Experts of a small language model.
Size: 10 layers, width 224, vocabulary 2048, 29.5M parameters.
Experts: 128 experts in each of 9 layers, 32 clamped SwiGLU neurons an expert, a softmax router, a shared expert of 64 neurons.
Training: a variant of Muon for the experts, 377M tokens, 5752 steps.
Below are experts of layer 4 (counted from 0) of a mixture-of-experts language model. Rows are named router (the router's row for the expert), gate (a neuron's input weights, with its number), up (a neuron's input weights, with its number), down (a neuron's output weights, with its number) and show model dimensions 0-223. Each number is 128 + 24 x the weight over its row's rms, rounded and kept within 0 to 255. Numbers have three digits each.
Before each expert's rows: "gets" lists some tokens that make up at least twice as much of what it gets as of all text; "raises" lists some tokens whose logits its average output raises strongly, later layers aside. This comes from a sample of Wikipedia text that the model never trained on. Tokens count by the router's weight.

# expert 49
gets: "\n", ")", " continu", " /", " =", " comp"
raises: "|", "-", "Re", "==", "In", "F"
router:056113158118193130109117161116079136146109145147132161135101055144149127147150111101177126121112145167144147163147065146097138149127151141116176116118117085145158142112150147117138115157146124152110162123109148114129133108138116140135158156139127120103134117144093127145119092138136110139114162154115126139121127139105122150154097095130144099104129116115156089072118129182122114132131095130126141104111129170141128091121130132081138105121138170118135160119150113142132100159125142123131177142128117189140124121130113097123115110139065110120166169103120100141120128144129109139113105116140100109166141094115124144092175107162126123090112150153082151093103140126170116133157
gate3:144105144129127134119177119132176131154162136091148091120161126102145114152146105132137140112136134094129083114130121133101161116138106139158115119148169131135145109082111109161058147125099123116156155161100155143124173095110133114096146173077096121142105109155111109158113155131150148113178165148136131134113105123115160148099139132098107119123098108109136146125123168150153132108163139148171158125143160161093140136102150107132119178127139098112127099109115079079063104110104127159127155081145143113094125120156119090122085117150101121085119119114130131148088137105134132088167115132112111092104128145126124131128136165148114154074149119096172147123109101126127129126138
up3:160133133136134139118162125138170125153132115152149082115137125094128101185138078134105129108135114081142082110117145098103137135154075135137143140136161142141154117106119139143051127088125109150147147149131110132124134090116148119090106159087124119152089144146153113148065135136149154135164148152175133138104115140112160123082113133089099125121091116101158134126148175107157102119145122153164137129125133109110118105114163120143150150151114112109143097120124119136066097131096116165124169124137156131082143117132128085152124093145103125100150114083158156143092133118139104119144129121132127084115151163147108133134151159130089119079150107070151151111100131144101134115124
down3:091098101109117148121102123103148143107104135185160152120187098127079149146122110171138138123030090114103107137133161135128152110112158147116144111086130151140115147140136112128125089161137128134125158099162103107126128119128130155140156152125110114141109158106120163127113138099107123092165142138146088148124169137165126147127132144126168133115130131145156131125153156109138157145132143135159136136110105128156118160166196114120102112127182103128144113100157124105132148135136120147138175104132131122159134140091155130117111129095082123124133115055113173129087140122102159095082111107135145158109116134108124182115112137118124118111145128077143108156152114121151165107148
gate4:153092118118132135139104101134172147157139163166131150147093136132117118126111144117133087158154114163090154153118116118109136171088112097100159115123101136111152105138143125094168087128095166162107112125136134077112114154111132153155136081147130155125111157096161102166075167129077104156141131141079113117084152098135113139128141103120112177130122123157121122121129131117136174135143130116131129150078111156178145128133146127101103103121124105148127108104179087109170171133114104096101107116109173087150103091157159137130111161147131107139113118135123175114131108112122111145127146091149114157142092136125103118114135152092121136167191114132121143137141136152138124094112
up4:147113135109122147165167083110186129119125142144100121149107146112122113134078152129093116131149125158103150176132088115099088160154091097160151111155137141064168153130117125115142096098075147148110081153113100092113097158137124145113129116124159139105067122134127080147090105150111102153148151135095102147093105087144133132119129128106149161094152123124107146147125120133159187138146127151125172137115095126146136148137137128106170098119101120129137128127148103120136156108119182103128126113145142079128113143164119154138114150154145113127107089147120133119107125111136099166131126091147092119126128124101094116148123129046136122152151116146117141107119094136116114087117
down4:111134177166171138137133133145138143167124130096144117116121086175087111084153080117154140148144160153173107116115104154121122175136146113143116121132130115154088139108177104144111103137117148135145098122120142136138138127167158115159155136098136133153123147105165128127139121079121117110095132132167147088117084063082109168144133111114151140161111114145121124119118140122140115116091088096160121125102112122114115122141121113127108150119150150128094162145124110136130151141126149180141130164099111121122161129099120101133145117119108122124145162082080084163141136111103100100139085137110124110114137087118051122112113164154117177117140118092130162137141178112112132160101
gate5:103151089137164075149096114112158164124114139155131160131122134110111108172140109133109162125164095104121115129135142091120106083094132107146145115094086136133119089148116156101138100141099121095120107122099165079089138127158134116123101105153117126166106135117110148106121151138117172114130089112149142118132089108116107087085129111104133117132171154120117117134121094107062129137145136133165123151156149087147180145098117143111135125122092105163136113096116156117160129160104133108126150120107153156134143119124138140135146155116128156131082147152156118133118148105106146148128159098132093125106124155151080125117136133092082142074118125111107072076121153184098125128091
up5:117109143182087120046139109099165142114146103136127122111146135110154126112095168110137086145135149147136132117158136099171135135124129141121099152129121123131132151080151106134102112096145154127046170111101196143113121128121131158108168104111144139139151109100149119154123177114146143146148137117096109155127129078143125134149145124127142082150146085095122132131127105099138131098126141130153133128136110168085124145133127151091146149157168141160144102158139085146129092166143109100118102119133133138125116141122112150125098117094115131103143082134090124167138140125146157145136100118113148081127131124166155148112138139158133155154160093109114085133144166190136095127122
down5:103069117142105121114119097176129111142106122107165109150149168126138114115121106154107113124141090130129112082133140116099141112125086145127107120164172130159095124147194116145173146191089112134126103118104149133119103144121149101123101159131117109121106111127163104110143131134100136060116133098153099084119170159148093108142120150145147174084142142126103128151117131097101116157124128155103135168097140118164146123130096132109105177110146123120126135146103097083115109110165130112107188160131124120104129121139136112158146163152135126147156158139106140141141123124153132123167145063121126137086134135111169125127153154080131066139118100168140133125121122154115145134119
gate6:109120131114088116141065128142133103120154175115111121068108141142153102054108120186130106123075109162091155113149071150149091120097155108135101062148121129132098134129150123139141162158122131122135154125121166136164129111132152099113134106134096140123102140122145134108150128114147121099199137108101117121113148161112164118134155146128138103114141138129125115132140153125157105092109113127107087120124143085053129080122152151122095124144084133170132119113116137094128138082095134139113116149109105121098155126151156125093111108122109155094132165156099147115139153095141118120149151118133119102111103155093108114121097126128134173118124132126118141129085099104144153133113
up6:105148161135106104157109144140173157145087117109105162160133098132125077150089093134137146110092087143100164130124079133091109109125143106184144070164115084142163143163127124101138127081144113141133165152111141114179157157184137130118140151104080120147122116129083137145149131147129106097139131124133141161113131163149149121153148145094152144110166103147093136131071122161109097110112090136120090133130164074138139149108147145121110126141085092138126136107135151103129176101105100150129142136107137118160115078123150132109106117132100106112093148131126171112118133121156106148134102105129067100116140132119111117136140126161117151119140154122115140139099139097127118127145
down6:143179147120114126111171123107118143103082115135059115152111113099095115138088135130083140124102124104122129125137110165123113126099114100154088113075142131152092112131165118126115159126174085150105116136118104151147109086109142125090114111102114166135129102112143134152145117179176124117106102129144134128115162055167161123127131138099153087121136127137119110164120146114118127111121151133099140092128156121124165136080116127140144149092117116140140125094110115060129140122124136125113136137128132140147138134106106153091152149128198173159137118105138118166090143136121129167119145113138172124129120122156143134163125112143139178099148061158160131160130121149110108102134
gate7:135113180084141127116149138103168126130102147115130122136130132080101094133160128128103135156144080160139125097137103117095077130100107116122117114123149169133160145118133108121104144114101118164133146168103165108109091099101099127102098137170114113105094121069074114116103142160146150098092121117150127106110122141158131106124175132085121140102151099133137124132128147134100108129131122109123161095132129085107159131108093137153145118144124142142179103161125125153092108142099152138130157101145094164103098114142153151135107129102145083118091142104165116105175139103144109117113106093136132105112145150120090081160135125136120159154145132094117095057120148132112112122074
up7:142111157099143136084166139116167112115110149110122124096133121112110123138119100145118142156113123105128145098137088108120103143125114143141129133143163138121116172124112115133116167125130109169155142169106158126144079119056098116140139124142129092107104107065111091142117126138170151127132131107143125092119080184144134133112159168086112133093148106157132099137100135134120116106128119113092127105121141087095136135091080125114171120178130134123147093150115156131078046124102121142144164117150099118122122159121149150121127144132138083141082150115142081107145157108150090139123091089120133116116142093153091112134122108155127179110118126075142131098104142139121125126130
down7:147155112096096128127166157142144152075070124130103121107127147089141117112140127130121130150134169101099139122135122130137098136143105137130149162101125083168130132104133128127123167123071108130178113184156164122116115161146108167129145115152136126113159072110108144132085142162126108152096133144105100080137120112108135122140107144134141164075117135135109095146135060139141156087129163124104165155133126132125132117159113173139118077138151114127110116133133102133128096117138098166130154120153116136098102139126179128107137127073167149111157128133081135111176128141121092101124130110113108128133128129134071119114123120162099088109082122110126129077131154154134132168133
gate8:134154123106155138143174142138099152109118142134080110099089118142151152106081143127088128092153086089117159140139145121135081145074094123092109156161125113092107184117143122108153140122096145156103147112108139146126061150140099122097125121188103103129132144117106130129084142079106118138147138109132112118079103132101077137132138133143145141126110165162132156139096146132123112142127116088132154129115135108119143153139141087143128118150138115113193115143115143113146122071131143101166181111098137144139153103142130199144112134121141110101117130153142171141162134163169110166137140104125110118136126132123120101134110152125124173136170124112141100117125126114082134105113
up8:130125102100172118157178146125103142167070149167094105116103158138155111138092069160167118147125100101131147148128136146156120132125079128128161156145114091094170151126125091118118133099119160128102125127099144133155115146134106138111126148182110132130130100112104139115115134118116130129176113166111158067105088141114118131126152120092145126131155123127109130122113120148092075139103121091106147135145127126126155137163133093168129124189130064151150136147105165117109118141161082134123130108137105128134140146153151128106124136134122097103138164126130137148150162127138118134157085105111141165124174120131079143116084140131177165146089136120180103096119130131149147135132
down8:137111155167118153136128134086107117150126112124134153125137152131120137141127135118110153092159128146125140145112121116133110131136124122154111100152132138125170181100122129104113139123048140096107110169079094138149100164088097083046148139195151143129111126119120113137138113145137153114115121163119131153089113108096132130105155159113121139060108104151151143156121121136129115089127100099154125102132107134147127105147131132146191105114157122127147154148129167143140114172131145149139097091116142087178141125122117132087133136119156134140085137155152116147121150127129191136140126132111112191116149111140112100130157110146102091096152107110089135104137163125146125101170
gate9:146134137128126120144066103095148135085141117187114137121129152105117100101136114106132130128139147093148114130118131155094143174096110138132151158088152135104164069136137154132150126121139128116170121163135082098107133179113135120101156164132153149163159122090130137119140100142117090170102184137125136125183138118102084089134161135118134127143166145115174128148130119111086176105130143102131144138164145163153098150137130153126110094119150145167099123121148142148104121120136077134132100124139164095149131128110093121116138140122138134127122136131161145069131113135088119140105089167131163125109178122112171077099119117146164124133105096136136158147121116146167106138110
up9:139118137130145120125082097124140140089141095155102141137116137149122151079113132108112151152149141094170133079124118153106145171110090171145169123120125113098140083140155151157138128160119139130153138137139094132108163166132151107122151154151137151117162150064148119136123121154175113122098188145123155106170140161133093108119161141112104163120144145102131139157116130172115143067148106116132130155170146149108113161111168115117063091092178103156154142113144122144108116096156086114121131136145151119151138118140092141114138150148114123133109143140141169099131143110109102117117111138136131119105149106116177138114117139124165113113120116093177166142101127185141110136136
down9:145161123116090105108156093118170121123104157084100112159085117099113113095109172108189152117153131095126134136117144128099172121062124156124122119124125129106148159116131127115134124135154099168145137132107135141110156122147130109143145184113103124111157125116132148109109123143125090167111119157151146073101153111135081126172108166137143143089163172115156097117143105126174149128139141131151125149137089132153178163121123129142106144143154155127136135139146135128149166137094152123135131072188098147175174126097123145121120092097124128137098108122119135140139132106111154086125136136158146139149140126117117102132082163136140121128136134192161083155154121108157119110139
gate10:161142148116130118127109122106126154143096158104109116094136111170184143139174101162133156174083095066119080106106148094142141155142100101112132152114118059167159103168112093130123169089105087129150098100141083138139134144174158129131113137178091123144137095096131102145088150100141119149126112132137117109130111149103089112100168127120129147108113146122127105126073141118128097148133183103143123128129135129110171142142123113122133158165141147134147119109094138142104143164106092127113077120161116089136110151104161084094119150131121150106150125086121131126125114127143133106133119098149101132138138118148074143105141123138150148104122146095121118134159154100132132129120
up10:150111153112110141132101145098136145119126154112075133085161098139173139118128105141137118148130097067139096088121163087115131133141109155118145127093103078158131117165121081135114147091110093135146108111124078159159115136134124142140118147149127107176159116087170101154127161107138143137146133118145103122116125150124119138119180147124086132147159124154155122136093128120131083111132172125138098128142117110090163145133138119128118147161114126172152136140098141102084135151110105141129077094162114067127136136084134099056123157140144176100131114075140125125123127110103149115122125111161092160116139121151117155118136101129160137086133139099134085125132140150146146140091
down10:090157119169152176143096124143148113135120161124123121117133136138107156105134111089167103089116127105129122158115127117122151146130097108135089109117113075119141121080146113106130124117117170170103118118105162136147145113111152181127133116124159139167118127124117171161106142103118156101091147084096141142106109103113158138090092147122120135163174114158157145129126175115149151177152110148114087113125091112148111108148113152097112134114163126117150117166135143128179137093097138149163120122166103166133154144096157114162154146104125107136116133161142122110164127155118129145152101131106137162130158137144139161118164151144135118113075090110157124128118146200103139177101
gate11:149092134153140140095115112115135173169131126145100122126121129155166146140136114144120100133136142117101126158106116137118100173131086154094138100143110134154153173081120110174128098121128138135135133128128150129175166083128109120123103144095114129083105111137134120134112149118124124174139145117120142116122098093130106120096131107125134121148116073128150076161109184107160086151169135141130097124146113107032137143138119149103136126165134145101162126096167156127091138180116148132116166094113124118136133141127143192165126110139090128112103124116158122122106124119164111138158178089146165118124179106146130115145139101121131141155165123106158126127116126153157104086131
up11:118118129154164147077123106137138156166119125117106159144111114138121149131139127155108094135138149121116134113110162130150085162119074130091133108146093136121140151106120102171114129130126115116118141107135114132145146074100128115151068172126122155108120091101124113102128109127133133140156096139083167116144104104129100126097103134136144095119112099128102099150084181140108063136147131169095097136143129118047141160133164175120159109129113141101135098119127161121115126152137150096099147090119152136164118176149141177182134127097116094112140164115154143130156149146144117137152136088169135145141144103128115115149117067105161099141124116137148114124113107135114089151129
down11:149111110152120143135164146097143141117093158134128156177108135167162158127145115116159153137143109152155176168181144113146109131084102114152090148197102088092109141136119144103122100132108137140123144156161177126095113099153184138125120197137155112141107121162175137137114167141178139113157162177142099122121153133117106126119097119161147107156173161104111129108121108114105122121119135141125137123124122075108151119136114117116109112084118067108124124152160155156117124137120082102141103122129144149141188154130130140113114128135133159150133082096150086118145100111112119130108164114116119117105087117149137104119147181132125123128121137158118130114126133136121123124102